{"n_experts": 80, "hidden_act": "swiglu", "normalize_top_k": false, "balance_loss": 0.000646, "head_dim": 32, "norm": "layernorm", "attn_scale": 0.177, "tie_word_embeddings": false, "init_std_o": 0.0, "beta1": 0.9, "schedule": "wsd"}
Below are experts of layer 3 (counted from 0) of a mixture-of-experts language model. Rows are named router (the router's row for the expert), gate (a neuron's input weights, with its number), up (a neuron's input weights, with its number) and show model dimensions 64-95. Each number is 200 + 40 x the weight over its row's rms, rounded and kept within 0 to 999.
Before each expert's rows: "comes after" lists some tokens at least twice as common just before its tokens as in all text. This comes from a sample of Wikipedia text that the model never trained on. Tokens count by the router's weight.

# expert 21
comes after: " |", " the", " a", " his", " first", " at"
router,112,210,205,188,281,124,215,238,269,159,221,138,233,208,223,169,95,200,234,273,182,259,163,203,169,144,178,226,205,197,226,129
gate0,194,223,176,143,240,200,265,177,250,191,202,292,222,127,221,202,198,207,240,283,238,217,190,182,270,277,241,224,188,224,136,174
up0,252,138,249,225,202,198,190,180,178,241,184,237,112,186,121,217,204,230,164,241,235,183,180,238,209,179,270,242,214,163,234,206
gate1,210,204,179,195,246,174,214,228,223,276,247,171,91,259,162,260,199,174,249,201,247,187,142,248,228,209,246,204,152,149,228,264
up1,235,185,186,264,162,242,187,142,141,213,176,257,274,152,211,174,224,246,150,171,189,183,210,204,227,204,233,214,210,175,170,155
gate2,188,226,244,188,242,166,165,211,176,156,179,197,188,194,157,270,157,236,166,235,295,180,88,214,217,192,221,222,173,175,202,172
up2,191,212,225,205,139,234,236,198,195,221,209,196,177,161,236,152,217,224,220,123,205,155,246,213,252,199,273,222,249,214,169,230
gate3,172,252,213,250,217,178,142,132,216,235,158,263,230,190,180,170,172,112,127,99,207,165,178,147,212,252,183,142,224,197,237,186
up3,227,277,117,190,215,190,186,186,225,213,259,247,232,177,145,141,207,164,283,204,164,175,195,204,194,177,247,278,279,156,199,206
gate4,227,260,218,237,259,241,219,133,185,203,218,163,124,245,205,247,189,266,264,220,224,193,143,133,204,212,139,205,276,214,221,114
up4,202,148,187,278,233,254,175,200,156,205,167,224,233,124,174,132,222,78,187,160,178,161,237,210,157,140,191,152,174,202,194,216
gate5,210,221,199,218,225,252,276,197,151,200,160,196,207,243,294,171,146,239,178,195,219,123,180,245,187,193,93,201,161,206,236,183
up5,223,135,202,146,170,170,77,234,215,179,233,196,181,243,172,231,225,212,216,174,135,193,180,164,209,233,269,186,179,155,196,220
gate6,191,156,188,198,112,211,195,165,158,266,277,164,214,180,198,224,166,153,230,201,168,149,168,238,258,198,251,308,259,241,235,181
up6,170,188,199,246,184,205,168,122,189,197,288,187,213,209,213,172,229,175,232,241,217,186,217,245,241,207,161,177,255,187,237,188

# expert 60
comes after: " ", " (", "–", " was", " he", " He"
router,227,178,96,130,218,149,256,213,234,219,182,208,217,177,153,160,226,168,235,181,203,236,316,199,261,188,249,183,222,253,206,198
gate0,250,145,188,168,105,228,216,153,212,171,294,200,247,104,209,204,177,256,143,255,244,298,193,211,206,218,233,242,235,221,252,196
up0,209,172,154,205,170,190,212,195,167,248,240,159,184,183,225,163,200,211,202,265,180,181,218,188,212,155,205,165,266,168,158,217
gate1,220,245,239,225,257,209,205,178,189,155,178,206,194,113,271,201,188,174,147,192,237,260,179,214,233,114,163,165,250,199,163,250
up1,156,159,156,167,265,161,153,195,191,108,176,209,229,235,209,250,147,178,258,271,176,149,189,156,126,277,145,212,204,201,239,165
gate2,229,182,203,158,267,192,175,184,233,290,196,201,223,209,187,232,108,105,206,188,178,154,173,179,209,239,176,192,251,285,241,148
up2,167,58,192,179,229,125,237,203,196,143,250,240,186,150,205,217,164,186,160,217,199,132,209,206,167,275,204,208,126,174,88,191
gate3,194,248,213,244,253,238,231,204,150,233,165,221,207,156,250,144,160,221,232,170,261,215,210,195,136,241,254,193,156,182,225,151
up3,149,143,196,160,297,139,234,174,191,206,196,194,165,174,229,194,81,198,172,224,284,292,213,224,156,245,206,200,173,178,205,162
gate4,222,155,206,260,218,239,200,215,159,196,254,200,149,236,214,166,190,212,202,187,177,197,191,259,61,200,247,174,99,239,188,227
up4,267,185,147,214,211,225,179,207,221,292,216,162,205,164,163,204,113,131,202,251,124,182,181,137,254,225,231,196,227,272,176,125
gate5,130,162,182,218,222,201,176,92,229,154,173,250,93,185,148,225,230,241,226,229,165,237,253,276,204,264,178,169,228,277,148,264
up5,226,203,191,207,252,246,189,187,214,148,193,188,140,141,172,219,190,187,216,222,193,162,202,244,171,211,203,148,221,205,245,223
gate6,179,121,211,188,233,295,209,187,224,145,197,128,231,140,248,210,189,183,187,187,193,207,181,105,193,274,223,171,210,209,179,193
up6,211,128,165,184,200,231,133,148,145,194,287,216,142,227,195,201,180,195,233,282,147,225,216,178,197,148,142,206,223,201,156,158

# expert 49
comes after: " of", " in", " for", " to", " at", " on"
router,196,244,179,148,170,237,154,229,172,153,200,248,271,239,225,241,165,167,214,259,161,196,279,229,195,194,244,156,178,164,185,186
gate0,197,178,174,243,194,136,248,197,216,263,186,181,200,218,87,217,241,217,227,193,180,149,185,192,205,238,183,209,329,251,76,212
up0,212,211,190,200,167,159,192,188,202,223,118,201,202,278,113,259,269,177,289,202,143,173,198,228,172,204,209,250,199,209,140,295
gate1,146,245,137,268,204,171,219,216,181,215,166,255,201,195,130,184,240,209,186,223,155,178,210,227,237,193,176,161,178,214,184,202
up1,202,244,146,216,199,223,207,231,207,238,171,224,192,151,164,236,199,224,196,219,152,254,210,241,226,138,179,171,167,253,201,234
gate2,108,172,229,144,218,127,221,220,231,187,243,227,207,162,249,203,196,227,247,217,187,178,185,221,174,239,158,125,129,149,95,241
up2,196,207,230,142,203,167,216,197,147,184,207,176,196,168,222,190,213,230,212,229,179,97,195,218,218,172,203,208,169,159,158,336
gate3,183,203,229,285,177,201,241,103,109,151,177,225,213,233,196,176,319,177,233,184,219,224,200,225,227,194,278,217,171,211,207,117
up3,202,204,199,242,192,218,172,202,167,156,233,186,182,164,171,214,273,174,147,211,222,203,183,215,142,217,154,303,176,168,208,178
gate4,251,211,209,209,195,192,195,182,170,224,179,123,205,232,196,187,237,160,173,193,199,176,195,183,228,203,176,185,266,201,255,158
up4,244,184,230,169,212,272,189,161,162,226,272,203,196,196,261,200,133,149,158,177,218,259,204,170,195,257,240,189,240,217,277,174
gate5,189,195,175,193,237,195,210,176,158,188,119,197,168,205,132,206,175,169,230,180,177,200,156,191,200,196,223,227,213,210,180,267
up5,197,193,275,169,215,189,185,121,160,217,199,186,206,216,198,195,145,195,171,176,215,236,189,202,135,195,131,259,242,186,179,198
gate6,238,208,160,190,224,199,202,108,149,205,192,223,181,162,148,238,292,189,238,151,181,268,189,220,176,204,210,223,157,209,209,230
up6,108,180,261,224,202,192,216,237,185,184,231,237,196,213,185,135,128,206,184,224,200,185,175,188,229,200,229,132,200,165,194,223

# expert 37
comes after: "-", "\n", ":", " (", "\n\n", " /"
router,171,249,242,255,245,173,137,209,195,257,231,177,110,204,159,222,263,152,103,182,152,313,204,200,218,173,172,197,250,255,298,272
gate0,264,154,248,149,217,177,197,100,312,168,174,165,151,157,157,248,216,191,174,155,206,233,127,225,288,188,163,256,196,178,244,169
up0,216,242,179,215,289,257,252,228,157,216,211,204,166,158,199,220,179,180,213,190,291,254,233,173,168,204,179,92,157,165,202,202
gate1,190,145,204,177,191,179,194,190,183,158,163,215,200,246,191,246,150,178,241,220,186,170,176,214,169,250,169,262,228,207,206,206
up1,151,211,264,135,222,203,283,187,158,188,166,176,269,117,331,190,181,228,182,219,224,182,125,219,203,219,201,144,121,160,178,147
gate2,216,219,189,206,143,203,160,321,186,251,200,157,242,178,179,243,258,180,179,193,246,139,187,233,294,180,220,230,265,207,208,258
up2,206,221,226,269,179,248,165,220,241,224,195,183,202,229,226,225,213,163,181,192,192,138,231,219,166,140,147,179,218,121,222,156
gate3,129,171,186,223,223,179,197,107,227,176,186,179,170,195,241,196,239,178,185,191,233,202,243,202,138,270,221,281,213,204,177,213
up3,243,191,198,122,212,223,257,187,230,175,177,180,214,161,162,202,149,221,221,242,124,241,201,201,194,156,185,155,263,184,221,182
gate4,149,197,164,176,165,201,231,230,221,195,261,188,267,224,178,273,163,176,232,225,177,174,240,160,234,210,269,189,168,182,221,204
up4,229,156,229,152,281,157,154,181,194,260,191,221,170,216,121,109,201,174,190,214,129,208,176,232,238,224,183,225,239,164,186,182
gate5,255,347,181,241,102,287,174,145,174,178,249,218,258,159,231,240,235,204,134,142,215,223,207,186,199,225,187,173,197,207,158,212
up5,130,197,181,181,253,256,291,203,231,192,169,189,256,203,192,197,265,192,207,241,137,195,249,174,126,220,208,246,243,231,222,189
gate6,179,195,168,186,175,176,153,227,114,206,182,210,138,247,108,213,231,214,242,173,215,146,189,156,229,214,232,197,216,189,185,215
up6,235,178,178,269,178,198,184,159,188,246,160,140,223,278,212,169,296,192,235,181,261,199,233,199,223,280,198,136,146,162,197,173

# expert 43
comes after: ",", " |\n", " and", ";", "),", "0"
router,198,315,248,269,249,267,154,138,217,213,130,234,170,166,137,225,230,217,207,223,223,237,126,170,204,216,233,269,198,176,194,199
gate0,112,198,185,203,207,127,92,261,167,160,192,232,199,121,183,220,220,188,204,181,234,128,202,208,203,208,186,279,229,188,203,218
up0,194,202,207,238,208,101,226,218,252,240,245,191,205,192,137,124,135,177,169,187,281,193,190,201,136,275,259,254,187,191,176,228
gate1,183,162,210,173,246,214,184,184,147,165,223,253,209,205,278,172,205,151,239,128,298,167,195,190,243,223,162,270,268,204,144,248
up1,192,172,149,223,157,186,211,187,210,211,258,209,199,185,200,214,193,189,161,155,188,135,220,186,178,188,194,196,247,205,144,250
gate2,208,202,215,180,259,129,147,179,189,154,208,146,212,170,286,161,180,142,117,249,190,253,163,188,166,131,180,209,196,177,206,163
up2,282,195,251,236,204,228,252,163,208,225,181,183,93,266,197,220,220,228,167,123,272,163,158,194,241,262,194,170,192,197,177,165
gate3,170,196,193,170,227,245,227,112,188,148,178,96,218,180,224,202,171,136,150,236,258,270,162,183,260,194,168,179,167,254,224,111
up3,128,255,191,119,238,200,248,171,171,250,167,188,179,188,198,139,266,217,160,230,250,249,226,200,213,235,183,246,209,236,232,171
gate4,150,219,223,205,175,167,217,133,185,207,247,214,115,167,236,203,172,144,187,169,164,191,168,163,270,206,220,259,158,238,169,208
up4,223,200,188,238,169,238,125,194,187,56,201,208,274,229,121,224,223,225,217,205,264,211,196,210,213,159,202,166,166,197,332,176
gate5,198,154,213,244,239,160,227,216,261,188,203,196,194,229,200,276,102,181,145,227,278,229,205,181,272,188,184,163,88,185,233,196
up5,250,235,180,145,161,232,168,186,133,220,224,205,175,182,175,176,273,222,233,186,141,162,173,233,110,247,259,249,307,182,166,228
gate6,233,163,218,183,227,276,136,223,212,193,191,210,107,218,252,269,167,221,217,173,245,186,194,187,213,122,219,238,197,253,253,203
up6,224,186,236,179,241,288,141,213,235,194,176,210,157,191,252,218,167,210,249,172,206,199,185,205,232,135,222,254,177,236,250,243

# expert 29
comes after: " |", "|", "-", "1", " Succeeded", ";"
router,165,145,262,246,261,212,178,174,205,237,211,182,281,255,162,193,159,152,291,134,130,266,130,203,206,192,197,253,189,255,243,224
gate0,200,250,220,220,257,228,159,181,218,224,273,123,262,183,137,175,145,174,168,187,287,163,160,249,303,275,188,203,118,201,156,149
up0,198,203,243,156,171,179,196,187,217,147,177,263,169,195,241,219,226,176,166,247,226,224,197,155,177,161,161,178,275,149,181,155
gate1,142,243,203,207,228,277,169,220,236,182,224,195,168,173,232,132,187,203,182,149,219,172,188,146,98,218,190,240,130,162,194,219
up1,253,170,195,151,163,171,224,203,171,276,174,181,136,217,162,102,178,161,227,187,212,138,177,158,184,139,278,140,239,218,152,258
gate2,128,250,256,250,226,215,152,215,197,206,234,91,223,191,162,245,177,214,232,181,228,152,166,127,145,192,238,143,144,167,232,184
up2,159,206,226,150,215,225,195,287,211,234,163,167,177,208,217,140,211,205,212,84,156,195,219,132,118,184,221,192,194,200,209,255
gate3,275,182,185,296,207,261,180,213,83,246,198,201,205,222,197,199,241,172,257,154,222,202,160,237,164,225,103,205,240,216,211,232
up3,220,207,214,255,217,267,239,204,228,228,168,165,262,218,166,192,242,210,215,237,190,209,206,217,153,171,169,255,242,172,196,217
gate4,180,137,163,103,267,200,184,145,268,222,206,159,202,199,266,144,189,212,169,133,129,182,199,152,174,280,182,205,194,145,167,165
up4,194,209,248,157,209,226,207,180,204,173,169,163,137,177,264,171,193,229,165,224,283,74,152,201,209,203,207,152,184,208,205,193
gate5,178,164,225,185,227,145,153,226,205,210,163,211,129,222,234,199,198,246,249,147,165,235,215,238,139,190,242,208,259,163,181,183
up5,172,155,118,162,233,178,227,232,240,210,134,216,182,205,186,244,154,250,221,196,203,157,225,223,129,214,198,219,244,203,213,208
gate6,152,201,194,230,212,258,177,184,215,249,217,181,142,114,123,215,212,254,230,291,219,149,176,146,231,201,218,239,212,255,235,258
up6,184,231,216,268,210,194,197,179,161,181,253,154,176,162,151,220,112,178,252,236,160,167,191,211,170,180,187,255,191,221,246,172

# expert 41
comes after: " of", " with", " has", " have", " to", " for"
router,253,157,175,216,168,227,172,218,219,194,237,210,229,172,225,251,205,142,174,291,244,208,291,227,201,224,180,130,219,154,171,229
gate0,119,217,183,233,182,223,118,215,242,197,226,160,253,203,237,189,199,189,257,281,172,233,178,213,87,151,129,203,192,141,162,181
up0,279,194,224,120,219,183,216,175,205,235,233,217,216,199,221,217,219,155,205,203,188,209,218,102,265,218,252,180,203,218,136,229
gate1,290,234,200,185,175,157,138,194,175,194,184,205,236,233,246,212,244,162,133,229,136,222,205,230,138,237,184,110,251,169,169,169
up1,178,211,173,127,202,158,207,133,198,225,129,101,200,261,214,175,216,200,107,202,213,135,225,214,162,200,249,239,193,140,180,127
gate2,190,176,220,298,189,251,169,269,143,194,239,283,181,225,166,212,252,242,243,164,207,255,136,233,271,143,168,182,156,188,226,204
up2,71,173,201,188,237,146,226,194,241,140,249,199,208,180,183,145,179,203,227,184,155,187,209,167,130,216,165,266,114,169,201,189
gate3,220,229,230,178,275,152,219,156,281,241,204,246,141,235,178,131,204,148,173,233,250,152,230,203,229,254,213,154,183,159,256,137
up3,228,168,162,213,173,216,204,206,149,173,181,203,264,234,230,211,141,252,223,179,140,266,151,167,169,145,164,252,206,218,231,232
gate4,250,246,224,188,190,184,181,219,190,212,226,208,247,252,192,193,236,167,250,250,159,210,160,203,167,211,225,181,148,160,160,179
up4,182,244,205,240,190,240,200,221,252,146,184,236,189,210,245,178,202,196,194,177,182,168,231,214,216,227,279,217,99,187,274,148
gate5,245,307,221,216,209,156,240,254,185,237,100,155,179,161,215,228,238,195,279,178,239,189,196,125,244,173,175,237,232,130,183,175
up5,244,241,220,241,163,251,192,209,196,187,197,225,190,204,206,174,205,160,216,130,140,142,208,255,210,199,255,118,181,277,162,187
gate6,171,234,231,182,197,203,206,213,198,238,143,172,129,119,224,172,194,133,213,197,280,195,163,154,175,132,177,180,161,202,238,124
up6,220,249,147,212,185,212,169,216,180,185,229,187,168,237,220,252,267,165,278,254,242,79,183,197,220,114,203,232,252,230,228,183

# expert 50
comes after: " |\n", " |", "\n", "-", "|", "\n\n"
router,185,221,229,209,242,208,170,178,160,182,290,234,230,223,167,219,156,204,270,145,217,150,90,172,182,256,180,238,176,179,168,229
gate0,281,143,221,150,186,180,205,186,162,238,272,242,219,221,243,152,235,198,200,229,136,156,183,212,206,182,178,273,213,202,182,227
up0,169,223,210,217,237,220,230,222,134,205,244,201,169,235,222,174,147,187,258,162,176,231,189,170,170,197,299,198,215,230,171,211
gate1,146,262,219,189,213,219,170,183,211,237,188,230,247,221,158,240,175,104,275,161,137,134,178,200,249,222,250,189,228,229,136,250
up1,233,214,202,149,144,191,167,217,234,222,229,250,225,274,185,214,304,183,203,203,177,217,186,235,208,205,263,205,218,251,234,255
gate2,185,193,241,152,236,191,176,149,111,213,190,262,207,188,227,264,154,128,201,171,221,194,140,189,187,182,202,268,222,192,205,149
up2,151,232,182,163,199,176,170,191,172,233,228,269,264,167,273,217,145,160,211,188,233,177,201,186,201,260,236,230,200,175,196,221
gate3,116,195,168,256,197,168,235,190,180,221,190,217,190,197,204,183,162,162,247,138,206,196,172,177,167,220,197,263,181,266,262,222
up3,206,205,234,260,284,223,233,178,195,213,259,166,210,183,198,195,184,188,213,126,211,223,169,173,231,235,106,237,203,178,246,210
gate4,207,195,153,140,205,253,228,238,290,297,203,147,213,173,261,163,185,247,235,254,180,180,150,228,176,186,181,203,211,208,238,247
up4,192,222,273,156,225,195,250,194,198,212,179,179,174,209,154,203,165,200,224,189,187,220,209,220,249,166,218,197,257,160,293,173
gate5,133,190,232,216,188,209,181,176,194,181,207,199,199,137,187,254,158,209,219,237,104,131,144,194,211,205,176,230,203,241,246,237
up5,218,178,220,138,238,201,207,216,250,213,216,246,195,227,196,189,208,147,218,149,190,205,253,217,209,239,186,170,247,203,153,162
gate6,185,204,193,226,263,241,219,159,189,225,231,174,127,277,281,145,262,176,233,118,232,175,174,115,211,273,206,233,263,206,191,230
up6,222,209,175,184,149,140,187,230,182,155,184,261,277,157,121,267,197,282,116,251,219,213,223,209,241,137,166,128,167,181,164,197

# expert 31
comes after: "-", "\n", ":", " (", "\n\n", "="
router,125,224,205,223,234,228,201,205,179,178,197,222,126,228,186,187,262,155,109,150,126,253,179,234,188,159,194,216,200,174,221,282
gate0,197,156,262,241,220,184,205,202,202,212,176,128,131,207,192,200,107,182,223,166,284,223,167,169,266,112,149,161,114,292,222,204
up0,218,161,210,258,225,213,227,200,160,198,223,163,150,265,218,119,177,189,187,150,252,232,207,187,215,136,179,231,163,242,217,267
gate1,198,102,234,257,281,226,128,196,148,190,153,171,178,164,217,265,177,173,160,197,233,267,139,205,215,161,143,251,215,229,153,179
up1,211,327,168,235,146,305,222,180,208,241,227,267,235,238,225,178,181,189,259,142,210,184,201,105,136,197,211,151,208,111,199,190
gate2,173,196,223,247,326,278,148,172,243,162,196,235,198,184,164,239,215,165,233,191,128,185,119,171,143,155,229,194,165,177,237,187
up2,243,173,200,196,172,201,108,213,252,219,179,232,159,197,274,236,221,140,147,184,204,248,171,135,210,153,234,220,250,231,218,169
gate3,131,201,223,232,217,183,182,227,126,218,142,205,134,240,226,149,210,173,228,203,215,130,225,170,244,191,254,204,194,208,207,224
up3,177,190,161,193,267,124,195,213,198,244,186,179,187,225,149,202,157,178,233,213,239,182,180,205,245,115,185,237,212,147,164,203
gate4,179,135,155,206,221,214,209,235,178,192,161,198,193,237,190,159,211,260,212,231,213,228,199,306,207,239,217,181,160,118,196,212
up4,236,180,209,121,221,239,203,158,230,170,188,138,194,191,188,246,110,148,197,272,272,236,190,137,160,217,204,192,142,192,154,110
gate5,188,246,248,245,213,247,224,262,190,243,201,215,171,162,288,198,148,180,175,227,199,235,171,246,149,121,153,170,199,194,231,214
up5,174,146,167,190,253,163,214,169,205,150,129,225,249,168,178,188,224,195,240,209,181,155,236,138,216,163,179,223,138,194,260,207
gate6,236,287,224,191,237,221,181,151,226,156,156,285,173,262,210,268,138,193,226,149,210,168,169,193,149,181,251,196,261,208,234,207
up6,217,108,222,205,224,226,216,183,193,137,161,144,312,194,240,216,217,209,188,227,276,273,217,176,232,180,179,167,169,139,152,128

# expert 24
comes after: "-", " is", " a", " (", " was", " List"
router,178,263,187,213,218,192,119,209,234,238,211,241,172,148,187,226,226,137,162,197,176,247,176,153,213,232,191,226,248,173,243,261
gate0,231,217,223,207,235,274,204,256,253,189,223,218,206,273,207,181,146,158,173,179,233,140,170,152,223,178,208,262,172,181,170,76
up0,148,121,184,117,221,217,142,231,281,158,211,241,185,227,221,145,165,216,205,206,174,202,228,160,183,159,202,134,181,215,248,191
gate1,184,161,208,234,250,238,260,150,172,194,235,160,193,155,213,150,218,154,201,183,172,184,96,224,275,240,217,198,154,259,187,163
up1,216,216,224,150,150,124,232,269,197,191,235,188,231,186,252,214,190,193,213,165,206,214,243,130,189,201,131,196,254,144,215,172
gate2,176,219,212,213,224,209,184,245,181,162,166,160,210,215,154,223,211,165,212,158,287,232,160,180,177,145,189,224,190,208,214,213
up2,288,223,151,217,157,134,219,207,226,241,156,234,236,163,169,272,187,186,160,197,184,198,222,176,226,174,191,196,194,224,250,268
gate3,206,230,249,180,260,180,211,148,208,163,242,230,226,161,243,231,141,157,236,129,190,150,178,158,239,215,215,215,178,206,206,185
up3,240,152,225,147,144,185,199,193,216,213,237,209,212,202,248,243,186,209,240,188,175,184,249,220,171,200,282,189,143,159,229,202
gate4,203,185,257,176,305,175,221,150,178,220,123,225,191,130,264,161,237,195,138,241,218,254,146,242,208,231,177,225,203,183,194,182
up4,180,201,202,329,227,215,184,228,231,173,185,213,222,251,206,250,147,220,198,184,260,200,277,210,223,166,250,181,182,187,202,184
gate5,144,269,232,131,200,171,233,136,249,235,238,177,192,108,230,189,208,218,195,195,172,126,113,177,162,177,132,186,180,119,206,235
up5,224,208,145,222,232,162,121,161,174,164,176,210,170,180,140,146,204,151,204,241,167,258,244,194,180,280,174,221,310,235,186,267
gate6,108,246,228,157,204,173,238,208,201,253,232,185,196,181,244,195,232,181,152,275,215,232,187,199,126,160,208,224,173,218,260,246
up6,225,149,197,173,257,208,189,238,308,190,182,168,200,212,207,226,186,234,138,202,218,193,201,173,205,201,130,181,201,212,220,224

# expert 75
comes after: ",", ".", "),", " but", "100", " followed"
router,217,305,145,205,128,252,124,244,243,204,165,227,151,156,129,222,199,262,262,207,205,262,238,178,218,243,254,184,175,226,261,197
gate0,198,270,264,197,223,242,164,174,203,229,218,273,157,160,178,217,204,188,219,182,142,198,144,206,184,193,228,243,109,219,209,175
up0,184,249,232,202,215,236,142,184,202,204,233,260,167,239,182,217,161,193,214,150,107,163,186,209,220,180,268,220,120,160,220,208
gate1,256,252,204,230,191,245,168,202,146,228,169,202,162,238,200,259,314,98,204,134,179,205,168,256,172,235,213,179,144,156,183,259
up1,194,99,184,205,199,182,215,232,270,218,249,190,200,194,185,111,244,162,186,162,188,165,194,168,185,219,167,224,254,238,229,247
gate2,234,181,228,200,237,120,188,191,188,220,228,208,220,206,171,193,159,177,177,138,119,209,132,199,291,241,206,198,154,261,264,165
up2,175,244,194,137,182,154,192,293,261,311,213,242,209,158,174,139,179,206,233,262,184,200,217,208,205,228,241,216,222,256,165,268
gate3,192,207,198,188,218,191,183,284,192,192,304,154,228,197,245,208,141,215,174,177,245,199,143,193,188,218,177,159,236,207,268,226
up3,192,182,139,194,205,88,244,244,193,254,151,288,200,246,192,251,97,213,234,240,173,172,240,170,196,220,159,208,208,174,189,220
gate4,167,207,224,200,242,165,169,207,191,199,241,218,229,175,157,154,174,208,174,290,238,199,130,240,162,208,226,281,109,178,267,172
up4,207,159,166,191,215,177,202,199,231,195,222,140,200,200,223,234,202,183,119,85,231,215,266,207,170,190,158,169,297,301,201,180
gate5,179,227,227,163,195,151,256,207,174,230,133,285,244,174,194,185,121,130,206,277,203,206,182,331,227,224,217,281,195,131,194,174
up5,226,239,221,193,154,134,210,222,193,234,177,225,208,204,178,209,142,183,261,240,198,214,201,274,177,215,250,209,226,109,237,157
gate6,191,191,190,232,195,255,213,188,195,166,213,253,227,166,186,206,182,191,185,246,252,264,198,333,209,189,201,199,161,199,219,208
up6,150,141,207,154,258,111,279,216,171,236,196,262,235,174,221,189,97,187,173,208,231,252,227,221,174,222,171,190,232,183,177,214

# expert 56
comes after: ",", ".", ".\n\n", " and", " as", " was"
router,275,196,176,175,184,239,128,203,270,202,234,219,279,192,229,254,153,179,203,223,239,250,254,180,230,198,220,278,243,273,211,196
gate0,165,190,197,206,212,188,261,128,124,220,170,214,219,256,83,217,198,244,235,188,166,164,192,202,225,198,153,173,221,292,114,189
up0,210,254,159,214,188,148,248,183,169,175,180,223,173,263,161,241,246,193,277,204,91,186,193,217,232,226,223,166,135,203,186,246
gate1,203,133,216,206,260,193,256,155,191,241,201,155,203,295,199,241,188,167,190,208,181,191,226,205,240,186,199,172,235,259,188,175
up1,178,205,184,217,193,257,175,208,216,253,155,228,224,175,192,203,234,217,256,162,167,197,226,199,312,159,150,222,205,246,160,218
gate2,208,191,217,199,211,204,208,176,227,170,199,223,160,225,221,262,201,172,185,235,248,210,244,210,257,219,192,248,198,143,182,225
up2,192,198,212,213,215,214,225,220,186,276,229,192,199,141,191,100,242,214,202,173,155,203,174,190,186,243,225,166,214,228,216,218
gate3,304,148,195,180,207,193,160,166,226,181,241,133,192,189,201,205,291,124,223,194,231,181,166,144,212,194,179,188,237,249,130,233
up3,172,236,156,176,178,163,262,186,199,170,129,184,196,204,186,231,196,201,254,219,229,190,189,172,241,156,247,281,253,258,167,217
gate4,237,162,193,180,193,80,182,231,249,268,206,226,153,187,182,136,122,161,203,176,237,223,198,106,218,176,190,250,181,179,201,222
up4,247,187,186,153,214,152,190,202,261,186,164,289,180,214,205,193,169,151,218,220,290,189,196,196,190,171,116,256,202,131,167,156
gate5,254,193,213,199,204,230,207,198,147,191,260,212,156,202,239,186,245,183,256,159,171,258,183,246,168,222,224,162,145,141,99,181
up5,263,203,243,223,239,212,193,196,220,213,267,169,120,193,240,210,206,133,203,186,176,206,178,221,169,261,189,193,178,168,125,212
gate6,225,225,215,270,213,135,250,176,216,189,216,192,215,203,186,161,223,240,254,168,172,187,157,196,265,164,155,214,135,124,175,174
up6,227,185,192,203,243,163,198,134,219,199,221,205,197,160,190,227,162,152,262,215,191,214,146,198,266,167,177,282,208,247,278,154

# expert 61
comes after: " to", " he", " was", " and", " He", "–"
router,203,191,189,133,203,144,192,141,272,213,191,138,167,192,152,215,207,186,267,217,198,266,230,214,207,156,205,201,257,265,183,193
gate0,301,211,195,137,130,164,234,179,169,232,170,198,154,224,235,233,213,267,192,246,209,227,222,168,250,171,206,175,168,201,163,195
up0,164,169,193,206,274,254,223,218,234,234,210,161,232,149,113,134,173,134,223,247,180,216,194,277,118,248,151,222,200,232,189,148
gate1,201,207,235,235,243,195,180,200,116,240,292,267,201,251,209,170,150,211,190,226,194,235,139,173,114,275,217,187,207,228,157,199
up1,209,283,221,197,219,154,164,213,232,168,165,175,182,179,217,140,237,278,273,282,186,215,202,146,185,237,240,305,256,130,240,201
gate2,155,276,185,228,218,202,227,163,260,235,167,191,179,195,176,249,194,172,282,238,317,171,163,160,198,111,224,322,253,175,172,265
up2,124,235,214,160,176,236,281,211,165,213,142,187,172,289,240,225,130,160,171,197,272,161,192,251,229,106,198,186,210,150,225,140
gate3,146,189,142,216,201,144,185,137,238,308,166,207,178,232,218,236,258,187,226,232,239,177,169,243,218,273,140,313,190,127,196,218
up3,154,249,177,201,217,168,142,225,274,218,152,147,181,142,117,197,188,242,165,193,213,173,196,214,226,161,274,200,221,149,212,198
gate4,100,175,247,251,268,151,131,284,231,201,265,167,256,123,214,231,145,159,184,197,188,227,159,197,291,199,228,272,216,210,133,229
up4,243,199,199,156,202,178,241,198,264,194,189,249,200,209,175,253,187,134,243,202,204,188,166,167,249,177,189,205,146,196,240,184
gate5,251,251,213,193,214,177,196,214,212,234,215,267,260,148,144,213,259,199,220,178,235,137,143,153,229,195,193,237,204,181,209,183
up5,194,134,226,173,113,164,255,176,171,150,107,220,235,180,140,201,213,250,176,243,138,213,206,192,218,177,249,201,199,261,232,221
gate6,163,224,174,303,192,223,186,297,272,218,162,190,167,181,240,177,201,214,238,212,198,186,184,160,177,241,247,228,216,206,271,146
up6,197,192,192,245,227,226,191,218,215,253,228,254,248,188,234,212,205,176,165,163,156,179,225,245,160,266,184,258,235,212,193,214